{"n_layer": 8, "d_model": 96, "n_experts": 32, "experts_per_token": 1, "d_expert": 192, "d_shared_expert": 0, "activation": "cubed_relu", "moe_layers": [0, 1, 2, 3, 4, 5, 6, 7], "router_score": "sigmoid", "normalize_top_k": false, "routed_scale": 1.0, "balance_loss": 0.00195, "balance_bias": true, "router_bias": true, "scale_expert_input": true, "init_std_router": 0.019, "lr_router": 0.00169, "vocab_size": 8192, "norm": "rmsnorm", "norm_eps": 1e-06, "tie_embeddings": true, "optimizer": "soap_variant", "lr": 0.00703, "beta1": 0.95, "beta2": 0.99, "batch_tokens": [32768, 65536, 131072], "seq_len": 384, "train_tokens": 387200000, "steps": 5053, "dataset": "wikipedia_en"}
Below are experts of layer 5 (counted from 0) of a mixture-of-experts language model. Rows are named router (the router's row for the expert), up (a neuron's input weights, with its number), down (a neuron's output weights, with its number) and show model dimensions 0-95. Each number is 500 + 40 x the weight over its row's rms, rounded and kept within 0 to 999. Numbers have three digits each.
After each expert's rows: a language model's description of what the expert responds to; "comes before" lists some tokens at least twice as common just after its tokens as in all text. This comes from a sample of Wikipedia text that the model never trained on. Tokens count by the router's weight.

# expert 10
router:547519533498510573585517453481481516560485429479479491530506502531518503551517512541514481556555508422516552536481425514528487507464451429476536489489536478473529621527458496415480502556496427472512485509499470493452538501529508467461476420476565502483546506516565541514438564578504510531
up1:484492480478468533562471485503479526491478568485507446524515504527578433609540506469431517446544488423476491447529431513430487454458472502483480461525465483472483539523511488467476374506500518515424553530564575440575505499492509525488491459499450494556541494521453434493536509466504484489
down1:526521465510527540411464461503510469467499498507467434544463559532504534471525537534553579463483487511427518564502523472435492531520417507481478527452461516463587545489497450464522403452532458536474515473490419430546458460446515482510501560443474535500547491482477477471525537417501492543
up2:520513436545574538522479436497444536497518544526528537514500472437555505540551557521493535530541463500513494519451472474425490534541521421520505512512458517524471484455519495573567490572435468533494491450446524445512437518476543522499547372522488536502424466460529464488464535531504471561
down2:515498481553460418482465575517477451478466494469469557544475520463509433531388502498463461482553489447486436525452438533550452517426547481471489464452440524479531480447483502583472469451479502510581496411432465508533440553491498523478507533502476544467487489503509494474548441523469525503
up3:422446570505537525545517498492520496506463488435458482476506470502499540562443490540492601566499535441502472522525540503462443456492473493467428525507473507545543513552530490497442468528542392466471463479495459486563490529537506495482474542571494551446420511540517436558513554534470552540
down3:485409484535496547544511431510491597472559508467521469503496493503486472563494503503520538454470464477523454442464487500464453478538539464489503433486492466552517522457493620531463560495572554501511450523564579418428548486529510481459476488526392487471505468515535478500479533485493528498
up4:475472570523493453586542464511471457532541489494478558583526484516488600547480496501529557447540526446538489514541490496462481517490472418534544584505501528467522466515506499533478514555553508429506453550500412514491531526526417482508521520530536463534518510473466475470500559570569496583
down4:531503522521550509512593475516473511501557476508516495479507480483478492511470539463493542480550471450575540451506478496469425506429566435561423461460494483500485539475497547545507450449639539480546518510519536555510454452538528468482481483535465514473476425538596471494462480507493436532
up5:542541513505473501562483507478532545536493516491478490451548502526423528464566530543463512539473506455518541505516498447492462598494510499606558455462522500414453468557491540496491518503500400516497409512454520516435552509522441462556504491487449506514517520487494567432477519521492481599
down5:499424496493536542444424499463459551480498539501554508470544455473511499504522492577504537421488479491506465522471494482496553499503491533492496428563448507458479546455456497473557526444514556558468518450486557432558425469493499475487480452411521433462510581515520468548487561544524431455
up6:561451472496527477475503494520532470497522543543489454503494534529548444483542458504481535518570438538465607485508459566468460447558486489521475463536480482445441473510454553501554573478412525487450469507453503432418503551461495415498468487547491528491513453474520520513549486593485451511
down6:521490486474533453468587445559477511440537507529471459537430558511417549511510489449488487465565486501500470468542514447480458465485461511451478538484492418513476517508494535486512471542559446412463547502483477519451446536520594487489571526534585510460539443492535433462459489491463452490
Description: Infobox field labels. Field names and punctuation in infoboxes, lists and table headers, such as Area codes, Position:, Peak position, Year, Infraorder.
comes before: ":", "\n", " |", "-", " of", " |\n"

# expert 25
router:462546570515546564542491478470531448495444497495454552519491435489484499436507530535404550557516516519487459449515525492445488493488503500551472528583504465524500506520483506483470475485487449510575497583574519493484528559520505505465450497488545511470490364495476533585495498536413453472
up4:492548539447459563451551458544584425484474405482523456483533437525527539471489559489550481535501501492593445464500503477484547554523488419505476483497475490547492472522513486535488506509448487557472485544518525520509469552570550509472480478473536520521468460551487449507427573471447425555
down4:446512625535512525469535548512562562502397489485459521482507425559453487459536543477547509557539491485425551469496543498466509560522505538506500495540469525532512519509498521506453441395525485511510501479538563507505464510555451549489495582529557430514495537435536501473516454506489479485
up5:495499465542483513505517556557461521423527484428527476437483478463537446471497414500507484583559481526513510590482461471413521450537462489479532477458453434547503488490562569424529447490503455524535475566476509431509503485456481510476502450434499523545571501496448513460535487479446474483
down5:464535433514432452507556563530543444440483500518501537464476511524538470533485478517481439500572436463512607502509554542528447485431506522421492426470510495508451530508484491445537499477454553541534477505519480550538533498419520545514539467525563535447482517476452473559490519442428511475
up6:410500487598560537467494556506498556424488458463548521458573539492520499443561439490487473451432498524497525522466458560522499487468531512516487496525538480524446533504512486486454455428509594530540449528509572410465456505528495481409515483476512491476474540488483461512459536505473460556
down6:465439465533542494479483506522513468486502542525530507529469519465470519435435430476483480568509471478436462479498540529505432557519463451481410497525390464416479530462546513460487547516565431454488528466564462513516464520563505535459489509489493497451581467530499426500467478426475473461
up7:501578549485472525521535543455553514508426476514507506515482511555538519473510465438462479485457506547452502489492466464395547501577577420531437523510492535549463566402502458506470514495455440529459518525527453486549530503456444473511455490477514519526446470424515556577492482462527485511
down7:533564528468508532443529517521557455591529449577568439482529557488537474498470500535446505478486468470588503554487511495513561558515501533460489468440470453508489556509528507507476529523474525447460492537530518524559453527522553477468541534493458618494491587489513502497465555424524549510
up8:512454589512521467559513596429422472489466452499524549503493477483428549495496517554509518565534546520479505497542479565537497455538500491548550447563440524526489479489529491494548502489580525468461488504553451565536469479521503526462524485588478571533504509573476462494473487556416510518
down8:452499491507434519517496459504487450484494468510494487512526508404540511447475504454553509497454492512542489516501505536601564536513478484497461561499419493518525463475501486470587450509456533463554507451508524448530578613560490512493428540502569531567449532494554479521545539491451482435
up9:477542461527477459524548489500538453509468496486429431472502499496564481420513476548421412533527478484447526528434464500526440535500545475561491588417516474561548454467517423485515488499536534501519467473522544459512548521455500463512582575469488511491473532518497584463459489524483543493
down9:466547481489501503504501549575474455524484471549484422426575463501502453492444484550492500526520481503511498541514514540512558509518529476454489534462584509486517501557567457472559494484494402515443546448505470492478593484467477506583620530466569521533504475456491436479496470467536471510
Description: Sentence-ending punctuation. Periods and commas ending clauses, plus relative and subordinating words, such as which, where, who, because, that.
comes before: " The", " In", " He", " he", " the", " It"

# expert 26
router:477454540504536575517542447453551484542491484425436492553574504477551534469499507505423506513437509474488569472553490469530487561465514535581516538558531518484556463457503463509536498523505474488519484535516503523456489554451508458519579469505538543537453495494444509496383514574425511470
up5:501499533467526460446502500526544481403573506467471497491503404467501481531530462478427497489445446555450531489559502503536491481474450431567554568579567483491541555454517488476501488428513503522497502609450507500509482501498494487418523500452476496584485527538452538512499520534536511549
down5:464484521501509486421491500459481460524508471497436497523558469547536561503475494553545538522579451477536434513530599488476541485447483556441420465396515427512499552461541448561546534463469463424529490493481551540491487530471537507457533504508463530454486528510507471472477440451478475451
up6:457515538442456463518480535445516474549405572467448497464547546467455516488507523446510488496435583490502538546529566551486473560493503501521479491528538523540529446536508475547568387499507484441555498552488484503474512532451474516457491541503532535494438473515433570556496527499419500485
down6:486566537482467457507509436536514474515448502432482438538567529475534461499515533474409507453524510490481587475481494521517474509522488500568460511541471468478541402450508551545482555490463476493493463463437455507489535460493446528437539558469502548540510552581402488515505498464531425471
up7:470523481520446568545418517527569509518453549498504390549444550491467472488483482478459557487506471449472524521490579588563513486438421485522492474523540444431494567477555492469510489596466470538516476525548537557490494461431504474518464528531445523490493478475469498503470519512519500455
down7:442514543519494457471492426456489551491472437480518528553500445553511446469450480515529552515489496484514455542549552411500475557479491482540504535445470464537459493450527480579522552475521519504536487488490532542471403490531437534537494528515552517460503545629537497409517556495501531477
up8:544498412499485487570530490493465471537463522598534433475443529471516504483564407548511485517478468517469525503536435513515537496506421492455480502481496455490501511464478533515479529584452503454525549544464502580561446415457490477516545522498520504577494521470404536538477463542538479512
down8:512503424443374461434519457537484503408480489492511534547498490443522498507506474429542502488430503498500413499538493516514532489442557476540539484471514497519504437445475499409513520498550497452461532458530525508448483551538517458528454488551539451499543499431517511535500524426557487558
up9:502466513473463551524472498453511544526480427572490549489542479548436515481491449466545489577553489511537480492510500545443453457555471487521535455571490485467552488561505423469450540490461494496508533573428590488416546479524513471421515510492451534448464444528456486437496513522534542492
down9:436568547496529475506575514438468419405524506521549436452568503517544520500538471500483471462544522430514399473566566565545504523468469496490522446480470515522494509474471488510443481481474551469540523478501439504511542522484466509497526512440458586485570412503503521499519491523553491516
up10:438400492495529592552449509488519540444419431457451453532526471514480558483475482460448583553534488437434446494464462506520506532469517498461491486486477485531476490482561480518466524480547550561542515532527490571502511465507492518561530543521422513466510508436457446521477532561512513552
down10:460484492525517501460517500548467529459523484491499492482459487445462532469489492450495517575555509512501551508476495550506504464613427493500502469419511507485437502522551452574487503497509566490530501504544489462467486501574579392490555442547438473436502535522495493453414532562481491428
Description: Score and number separators. En dashes, pipes, commas and spaces between numbers in sports scores and statistics tables, such as 6–2, 7–1, 1,202.
comes before: " ", "0", "1", "2", "3", "6"

# expert 0
router:484503509524554541467587487496547444542467429522491566550487443485533503453459485518440536567448485495454506470538480498466513493476530506537489528597534503438541501426510452525555433496482451497562512477550499469529546545522477440442449465435540592548500486477489470550508447490457471478
up0:455453503559531531523493529494476529437473526462429516480587549405480445493563457516468508486526473492470471458459491543483485485491498539548555461497509551555450538584457538484474436455470510546463478558527532495407489492539501461460451534487490427449473503492468438501485502554437457564
down0:460468530568553494550448508492464478471477536481501499562458469486450490494485531560449499615517487508440469494492477513380453472525530446509498444547467510436488510466484507540436552436535497533421533579462536569490483516505430558519502467494546460495462477510501495443452460528494478463
up1:507588588467510516505496467433473480456532484497481538502606559447485592487550513459555521506411495547436457520501520468511492477500473501533504469532540508493593494567604499482470587475443460490476501487502465477398497476504475470534507536506510530459486508488494471454524512463504455515
down1:462446522531469475542473517498413582445522515498491508482444469472509480556528504487541537501519489489435463518504512551584452503566474442443523448584546468519532524519454474482522502483486534559450475444525484504596399494524523540501497461462488509454511585503486484531485555545430535553
up2:518446554520461473526539549461539459508484491544487452510416443528416513504491563509478511538503517537479468518550559509477541441488495576558507472501533489527445574540465456470539488453514485445459535465421439459446466515476521559422498529462564515442517521476551523539485520577557495523
down2:502539480483438515490546476493573542495515520407519506510512497495515564509523465477555464447497485436450518531521471473604581582426516476488462510431504509538530440516527526471462524576476532519506429470467510510539464592473538523490494468472460447572471544487463449463498506454475434515
up3:493565564522579410504466464433504523526465499559561617523476529512541480452448482538494542498460504561410472458509494454501447446469527487470468536458520479493512503523510455541458474501513516541461501439466498505500484500507514479521500511534533524491425437479489500472439436601451469559
down3:537514466505517481467509508495529537488511540494537478534464516492566489454494528519517512472430433445454487486435468454518526499489527538535473547516541424523584445402525574585548451539515515414527495496550496573423448400475477479496489526464492499495439515504537467450508517560490465531
up4:458472501510580458482527536486536526473429458506580575484511484420441479489541474465458531547501562485464529540525528500436449492558576507440539518459521503507529528506480484508517410451452485472562472478489507511517465463514474440552529412545489437534491506519511460523541465578439483553
down4:455548467584517474544529531504480486486529467495539530518490557489512437515452467474501516477522486436508462516455483499467499445456562471443486535527448458456516405407490584539521523459471468433532460477499504436442491482587474467460504452467449530470493520507543442446487526549465430558
up5:446493546472551483533536536509522509521472415538470555490462519485557498563495514527449520489484440516590487527542480515600505446520503472424595523512472431546508449520483504583479525509507514466534565475532448540493501553461547499464454545522480544574531511455495511548533538462561449514
down5:542560494596585436447418474611487475470473528481548502518514487571482524475497487552465460534466525539514537482469498463530508555424540485526519491418442494477541518492508461500498436494517510502549476484499573507437433460525471506519524522506517483573502519535464508481461525497597465450
Description: List and clause conjunctions. Coordinating words joining list items or clauses in running prose, mostly and, commas and or, also but, to and sometimes.
comes before: " and", " the", " a", " but", " which", " including"

# expert 2
router:522531548535523527563516529413476463482517481534437563493577514463486490433499503431517471542454519501442550450455488444497492479501473463533496576476499487473492468507397492477501479594426507543579508570523506448493496531517452465479523505430559539497513518512486509556475580497447476547
up1:458432502439550563504506485508460445541566469547496502437510511443560523514498535434490499536569574509515545521418521475487434443453516476501513459490467528479479527529435560497532500527448506547547457524527491474459469447482537512522550517485423457472506520580479559461482582458484558462
down1:458435497422477502496465470485428569588513498532509582429446481495532551474515505474505484531471452520514498530532488500523544513454464493563481533512510448466563531429475477484525466539539483487419514521518497538441510460519573467570497553515525510483546489569525416476455469604512526492
up2:565499445480546524496551472448468497472470478479513457511527517519404510538535506517497427539442511426511487474501579465482502432505525519513534516503487540465596465517447540505510591564431457505570567480473533546499485558468478464543440407533500561488510493513501542477511496525553445483
down2:515482457534430524441524507494519502502523505516510460520475438548444473439577517484515502556472499456472525516422525452500532476540519562448538438446487518505535541455526508545456538550467574522584600481471494550502517438473540415515511477535564486484503513483484465506468532433484582443
up3:505492491480487583474528581543407481453474602516514530477545486514510517575457531490462458431566546469513527470525501498467536486438495541459463488444499475539466516460483476408514507514451527487449493477530565539489524548533503455466565490531486510474496521433574563486420535477517557519
down3:486490521517444526466466386485489493461547554497468488450572474486477511520481563548581481520468508546492449457551544482472431517522512547531490504542555438559435501463543500473535517561478473486473508460414472501474439521517447520535505481620536493534476545493529487501426505548534519541
up4:515506510513524591438548523509490452469530450570488485481459437458516495518486483473503578524473529493490584487452442454542515493482516456492448583607481511441462527573491527526516605555552473501510495521532549457479542461528505483468494477446561518483503540502431455500514511456503504423
down4:445500484506424504516503475571511460515530397545457506434529493479512477471477416493494432469411540507486532546510466532445542474528544481482519518572533472464499558532527490547532538519550483520446461502532561467509545493516467552448447480451469530459518594454454445480530415492499492475
up5:493505540490567497533541492453478471538473434531423536581573486569533536502547549440547521488486482547418550516490481502487458465485497468504496438478507482542521519571587453497493527514386508488535527472498457434394510521567488471502532504525499509509525468470486535404511487505530499485
down5:471536564562520521465497492467581450479422471427486492564503493577503451478568521541559517525527481493496472507497507555452492465514541514479518466472449470531472502576498484472429418455575484509553516425468499466547477484512525491474505484590470552530485483607501509495590506498505484489
up6:498523533484473533473496497506501536495550512543521504443485422542502501548459431505566488483551524555465469481569450474539490509522520422585526489531479508523497549521479494492471495479427594562500401585545531484540589545546438490516464539486492502589527476467453511484521559467501476513
down6:474473484479483483535443500551521443465541488512551402441498535508501458436450508487542534459542475569464504480446458434516482493494500433457505520490465560483434497421489458501501546507550528469451454519485490562477512479520496517467477538548437473445504461485555491526492584467466530633
Description: Abstract noun stems. Word pieces inside abstract or institutional nouns, often before -ation/-ment/-or endings, such as invest(ment), adv(is)or, design, business.
comes before: "ing", " of", "ation", "ed", "ion", "ers"

# expert 7
router:491566516494598508556513465395499422506414463489441496523528443502564502499495547504457539494528546490513570491501501515482530570529492495462532558532502524517528544525385467518462562571436482459524513517582529448512477524520463460486481505484515549521524489460535494557471527502479473439
up0:495505506499480437480521499446505531463486548523479482523473512432480564510498566481495549547534525464488559552515497524420473587457527418503538501545479459501542473520558519535514490475507471505462499557516509431513514537524534519467520511572457554553551487602482412482445510523498453621
down0:483565478584472490438527464508579554552468486528494421509509443511539445485496560501600547501535543475481439519501548569532437536472503506416533488460497482514479523440444503491486535467473502447500518457510503532499494514549508542495481505508440549529548458543558445532522539437508566429
up1:446484542547518521552473475520488498494412475534468505449479492445469543503482520521539521534493510548493555523526557516549381533507519515487455513578423576490490527524495517489484546516477540469533460544551481496425452489507471570514586527530517560462593544477499578508477517506421507475
down1:537528503518465473487569446588433458528451530500477456519525603524533425552527493502525455452539453524561522547505548549524444492479477529510463458516445519494467516499479493508475454541464490534525538524474465492516538509467484574594441470509417509440526542493456501400502517464465536473
up2:484517479510492521473516492424544481530481523496446531436510482516536499513502589487525569522484507486511484462490430423469547448482513403504520488562514577493520534437488556554414595444506465528577494481536431460460533477516484508440527521438506498518521479480460469574453478450494540537
down2:571493508547527523510510435549506471512492527522512530482505414557502458520520484557523516445448450525486490481427476529460478564518499443509501533528543590523552465510475515493470484488443486468483600448589502465506494481587474462480507503493460607588529490468537510535542523473503519580
up3:434542502548553483546482498400500548459468508420544537500552489584518501545494452497471536465503500516399539445505522505488461509517527519479484468492614514543495526507451469505479529528525546517581507496492511523564455462490519500493529567515449543535566433459508445508479518547443445449
down3:477556489517505501507530513471478511447518478523525490513520525549501526524514436553537428550498497476590465594542469493474563442457479563484487550499509454547489487474471500491552536489424557488561483424509485457534479514424566490478518553490464543527559538545547543489547402465486476422
up4:467514489579491498478506467479494511485502505528480563484514410476493490473439472517506576486516514481495529482483465495505529558573493577480576453476578534414481476559482474524412490621538506519502525588429549505562516517471488447479415491502484497467523518508516486545443494472490465550
down4:511491492477539484454482518526500490458501469553484410522529497493508559459483487534493537503579542514574489504530502481514507560583494539459538454430545543461382484495541473546522527466544538483552494518447484475458469478582450481505590550534538539501495540511467573549508480504596484541
up5:461563507517452441494474484528586467460543522359468527510480479512579422534503523565486486495522448508525530531566489533562552516549543527417515488497490490532483492483494495532561530510447515480488480527541509433532487514490463475544489509458506521465568524569530459557438477521506575453
down5:497480557547493605494542506516534510572511521483567481468487580482478505476521523549513435580480449429449484402433544440414508458469508499534536508529530499493469567509583406492510481544503547508474489524452427552514539493488480548489496538483501466492479495480519521521497557465528460506
Description: Media and work nouns. Nouns for creative works and careers after "the/a/first", such as single, album, film, version, career, election.
comes before: ",", " of", " in", ".", " and", ".\n\n"

# expert 6
router:450467556497585583557495498480569447503522456537540528538483518522555499538415530564454488486533502533452510434537495487519438507506565491499557511464500448476517564473425493463476511579459435499550526498533541486477528568505507515519525455476532521473546429491486524532474512571410491478
up1:504476496557476461512480498512441511537477497572447520436433506478470515544447505475474518532528435516447479456518490513474464499467580524500547460490458516574451454490517548430529513424479465547536491509571500542556422476508526484435496528515481509529484522522442526444477483588532383445
down1:479538553428480472527569419456500466433461483509545529449470429496549578504560499507489551489474425474499501549477490519495593545450487502543441559492498518502526485495519545462509529484535477532484480596525546446487441526481566496514493506408546453465551491549510509440459524505516449482
up2:490557462493519540473549453540530555539560519572426477437443515517466478488530480538498554408459517502512483491521527506500552466480573506449541415450494515552500512504546468484511506605447481517459508478490524494502437510508558497515470483521503554467502433439437531455507533581585517528
down2:471602505468445480459472517503456449502412480495493504502559446439527482529424552469455491462530429434524555584505529514587546507479533504563483559565476524477525481506561534478509512488472553471540548480446501492507537500487458439504488517485484490442483492477573501471564563464440517494
up3:492460556478536423438429497458516552547508502538494450489442564538504523457544498468499514542485485443432470577528461537441515488585531474482456555468497503462529459509468508432464542534450514509561493535466514517564558472520550494525535566537447542414473478533521453529524479562506454502
down3:514544527521511429472451474489521462602482528532520471600502528479470567483472590527444521564533498455518454527505434519522516502541531400500488493535456515528475438513455457434488480514491459500497586483524502511456480470512494474522556514529474480485482513514536505523508396517607491440
up4:526494475479563478478502601560568418501487458463487524493558477454576555481527498528477503491582533524508513536517518523483477469457480537499558475513423387493419451557510550456540503523493510448426533438496458458504451499552468512549516464503533491463485498486491486454471557556462530504
down4:503459505542449517486487459524467462512555447602480516539492538503516502484459520499589488494517482477501449520453505503504472520560463450467582493503563534529465500422473590535490432494517432529428519536448560521421527564551455522499515495544487480487453428510476550533461443518539465547
up5:534515475515547475573577532509540509577544481444537503513584503526527512447555494509487576450469537446473523532434547491491484487536512470514497571545486505501485493583486447531469447558443481529483609500479526534475487462489487565482494486488494497477487524506549371530502473432515506452
down5:609485530556532490466559502440530454526462432497497516513584478533463452515506523562454508584529518542563460450550494495467541483502562477474482528469438503511453511513513546524530512497473484549538494502535461526425438440542498547530478510495462484531486472511522479541495521523631443444
up6:441535530485503539516398468539456398491439471483431475548495517512525576455514504532542432515506536542523477526499480494532451506553508529546541546537483465495572537447531471501519453593450561477519502533510509537491473550450446472533441496544528476487447505494548495411501481532488431536
down6:475520437522458536445449516520535462466488481470502495621494487530415465484573423471486540467500508488560401438480517516603517498569484448476484493517465580507487483465513508459464489534513516504496530490498455551485517498537443479466455500572473452493512525587427540532493502543495494474
Description: Closing brackets in tables. Closing parentheses, quotes and brackets plus pipe separators in wiki tables and lists, like "(Billboard)" or "(2015)" before a cell border.
comes before: "|", " |", "-", " ", " (", " is"

# expert 31
router:519561520488549501517549513401521488490409416464435559553504535527521529496504497516517484549468439513460535451501544466411479485472537483566510503496532472502505530535509443443543499523449435482602510524519474479417534500551504469480496447516528513503437423540439549507501500492512446466
up1:544446507498477499477512540567525521535506462500518440462544500484527573450445563514460538467461436472531524531413565477454548525477534516533451489451451530542521439475577477484532503534470507548459554523585505507530484540499428482549547413478524494469518536490518421531500428531490555517
down1:467439490504531463503527526470471589509530515472476505420467494496558486512538524487491523453496499515487501521424566411556491522441448494561477506419518459587533446492577495521460551468468581530512504537484560552494468504468461527478555494540534467472460588492498445498443563487518456517
up2:442517484493510461502527495474459480519468453524429493507495507508538438520443530439400482512474523563508477513582524415489519495498495535425511505435480494515473523578478452505448561506488458466571533518462437491511555523530470490478432395565507516503525399507440461538505497467536502524
down2:489551536485530496490558551451563502458459546536443545573494461468477529521499443498524451497570449529480561578462495474507494575549462507498545504478512459507482537491470545467464617507505516492523443569499511485435492487507493517489491549516520419520480451556516464487619487491550471446
up3:533549554480428480522560479501447588459406471512495533496371451515459468595449499460489489560502498511567569511557563521441517546502540537518547530437477495506537515506506505520517554500481472521492468530493500534521478479478481446503474451479505512567497435566516476521504572506535477517
down3:477516508595463522462522516508527519588437527463525518496479485434496508424527527590581488522519567447523504432476562506564515522497530537475497491430481455486448461531493499536460515523458546471574476465496488586427482487422477545459502480501517474473483458484512456499577576487501490529
up4:516451501513471532552518554490469518488466530551528501595514462539541519485560490457460460462481451509552514499559509516505475534480473540506403522489484479517453561470535480450532527535473521530449500605569457510656511436475520523442476518490545532484491469480487454518482486440519445484
down4:454554499531519495495501509488455620500486518532510501464536435446523404500489486510511466497466485399519551435473458443546433496517528469502481470482525588486447488454493460541562464454475515469457481572538506559484480524534472536515524539440593489549501538499511458526496493509588491471
up5:482482546463538500547533510488479536470439514454487541485462549419484465537512478444589451586525487529502534486612475509434485481485530462403537495509548514505446552511508440487563468473454440450603482508489499512480542554455470544519467511473515494522470475508444526534529509507513425471
down5:498515448452471516472508518483505531502458462517578566510502494458424503549477506537476476451446419549446525508482531494448553583419506541540446501452540481521493454441492490449557523454495540542583430507479503493528505480492540537499424506547417496515441539527486506522516485438470412489
up6:465525466442520520523537503548501502455468489501522446458506574533564532503498454459495476482492533469464557524595486463480522521496481516495434447416495497589546429426486533485534536536528526437516499498480508531501461464560499525505604527445509518507534399456452575511548525443503483520
down6:461533440499584413488450491525541525491504506473512516452501502473518450469438539424535454479514482471589512469512517499481521441513497473534522499562514475528404456523518516515539483453569512531537391544476438551427469552446483475447512481523528506499508444508535529438534518484582524471
Description: Inflectional verb endings. Suffixes and inflected verbs or plural nouns mid-sentence, such as evaluates, perpetuates, resulted, departures, assists, used.
comes before: " to", " in", " the", " that", " by", ","

# expert 18
router:538510509459506567501551511444490426542518502526487573531444506446538527479509522539469561563504498400494587500520538474486526532425499490473523525534557425450561597433499505449484489519471505456490502524515536435508515572460498515493475468484566539487525490523478557530430553532452519491
up5:556560498475497467583558473524478508502479512497531515476494530483541554471495446468513494501491550499490535391518440442557597522500457486440568585496497455509521523413521525577486442477476505521477571451489471509524462485476561482535435523453529529563504497463537450507483542523494443553
down5:534548506581533483477449522483501477540571577448555548509522489394491495471513392498533473508485525397488424434497522509521548491499439479510506461477504497530612494455508493534486544560524475445458540525529432521530476494536496490490484554479511502480413512485477491497465461438513516500
up6:493529460419489426527452545552572529452555503525462446471514515479475537480393503489472483457454504496517500579514471490505559478470570440520537459525524460486439479521510548479481441521472500457496482469482538461514528541544457502523428468507579475513463516490548492537434475538536504381
down6:553522612477438544401513495485554493525563509496504546457435440452533542493508447503475505472559501503466481547466493612492542395564506503484496522520444531422470437488483490548547481461509481520524463433541509492501429541542511451507466529485538541509487535493502495520503476461490524531
up7:431527459486478563563555500546474462465557455489573441458543540501546459586533474531494506557540504460505547536464512489486497530492578491582501500440469523490479498497478453483466456516492501473498562502475541535449535542467411461507534553492560485511555459564428554569506500453526494537
down7:427531535495544540512515450462499570460548447569507498504530508554482573564443521557531537518485400446527414461504540467486524527514549564527412500414440510459510481539451473489488451560472527453531594493520478536485481516468478450549488512535502481496498538526538531490506532503536482505
up8:540571562511513438487542490422440489509475451525454506502525526533490509470508532506480401522449484525507451427540480531513498441514536491419512552522490546505504476467500547535478473553563429563477504513489446526415508509496533531495529553552522483410533482512468516504515435517376497494
down8:480491459454502484504481515536572588531512506509565544512453435497505473508549494511526424506405448490526381467498447449559491453542494477523497540488486491484507505480515500479506474517513559425534520488365519556503400550505490516455545517468535457470466493527495503484495501564462468513
up9:504466495505511554542492525430449480463529481476467496395448495482474473481500576473508516521492515504526535562520441500454507519459431433400537498493535588483502485444474513520532547472472498560538487454527474490506524547425401538567473452433449511444502538439539531540507525482497518538
down9:540504425459451473491547496471475512491480479488533501505465494546500554543589465474472434528561488465514492442506513548507554591450511493480484521526494534453550534468473595440461514527522611470460451485442485503488497422502470518482468568494395435504499505505537440538494492532496453525
up10:423520531542435483509509465436554529446470484585393561473472482540466544493546519570514566509428513432502509441440506531464465523520491531488511521475499463483472510447583498443535478525498457510522512497483453532505514516481530500512452498535505575460543522487506553571430552511449497563
down10:496457538503469451523492502548530528479577540530413474475455571511514415444503571539585461483499523508518483471431455560517504569467460537465488510453481492564533569464455455436518518558521477466555502540517491478477514504506423552547476540468450508543512483576465480496531571507484531513
Description: Blank space before numbers. Standalone space tokens, mostly in wiki table cells after a pipe or colon, usually followed by a number or year.
comes before: "1", "201", "2", "0", "200", "3"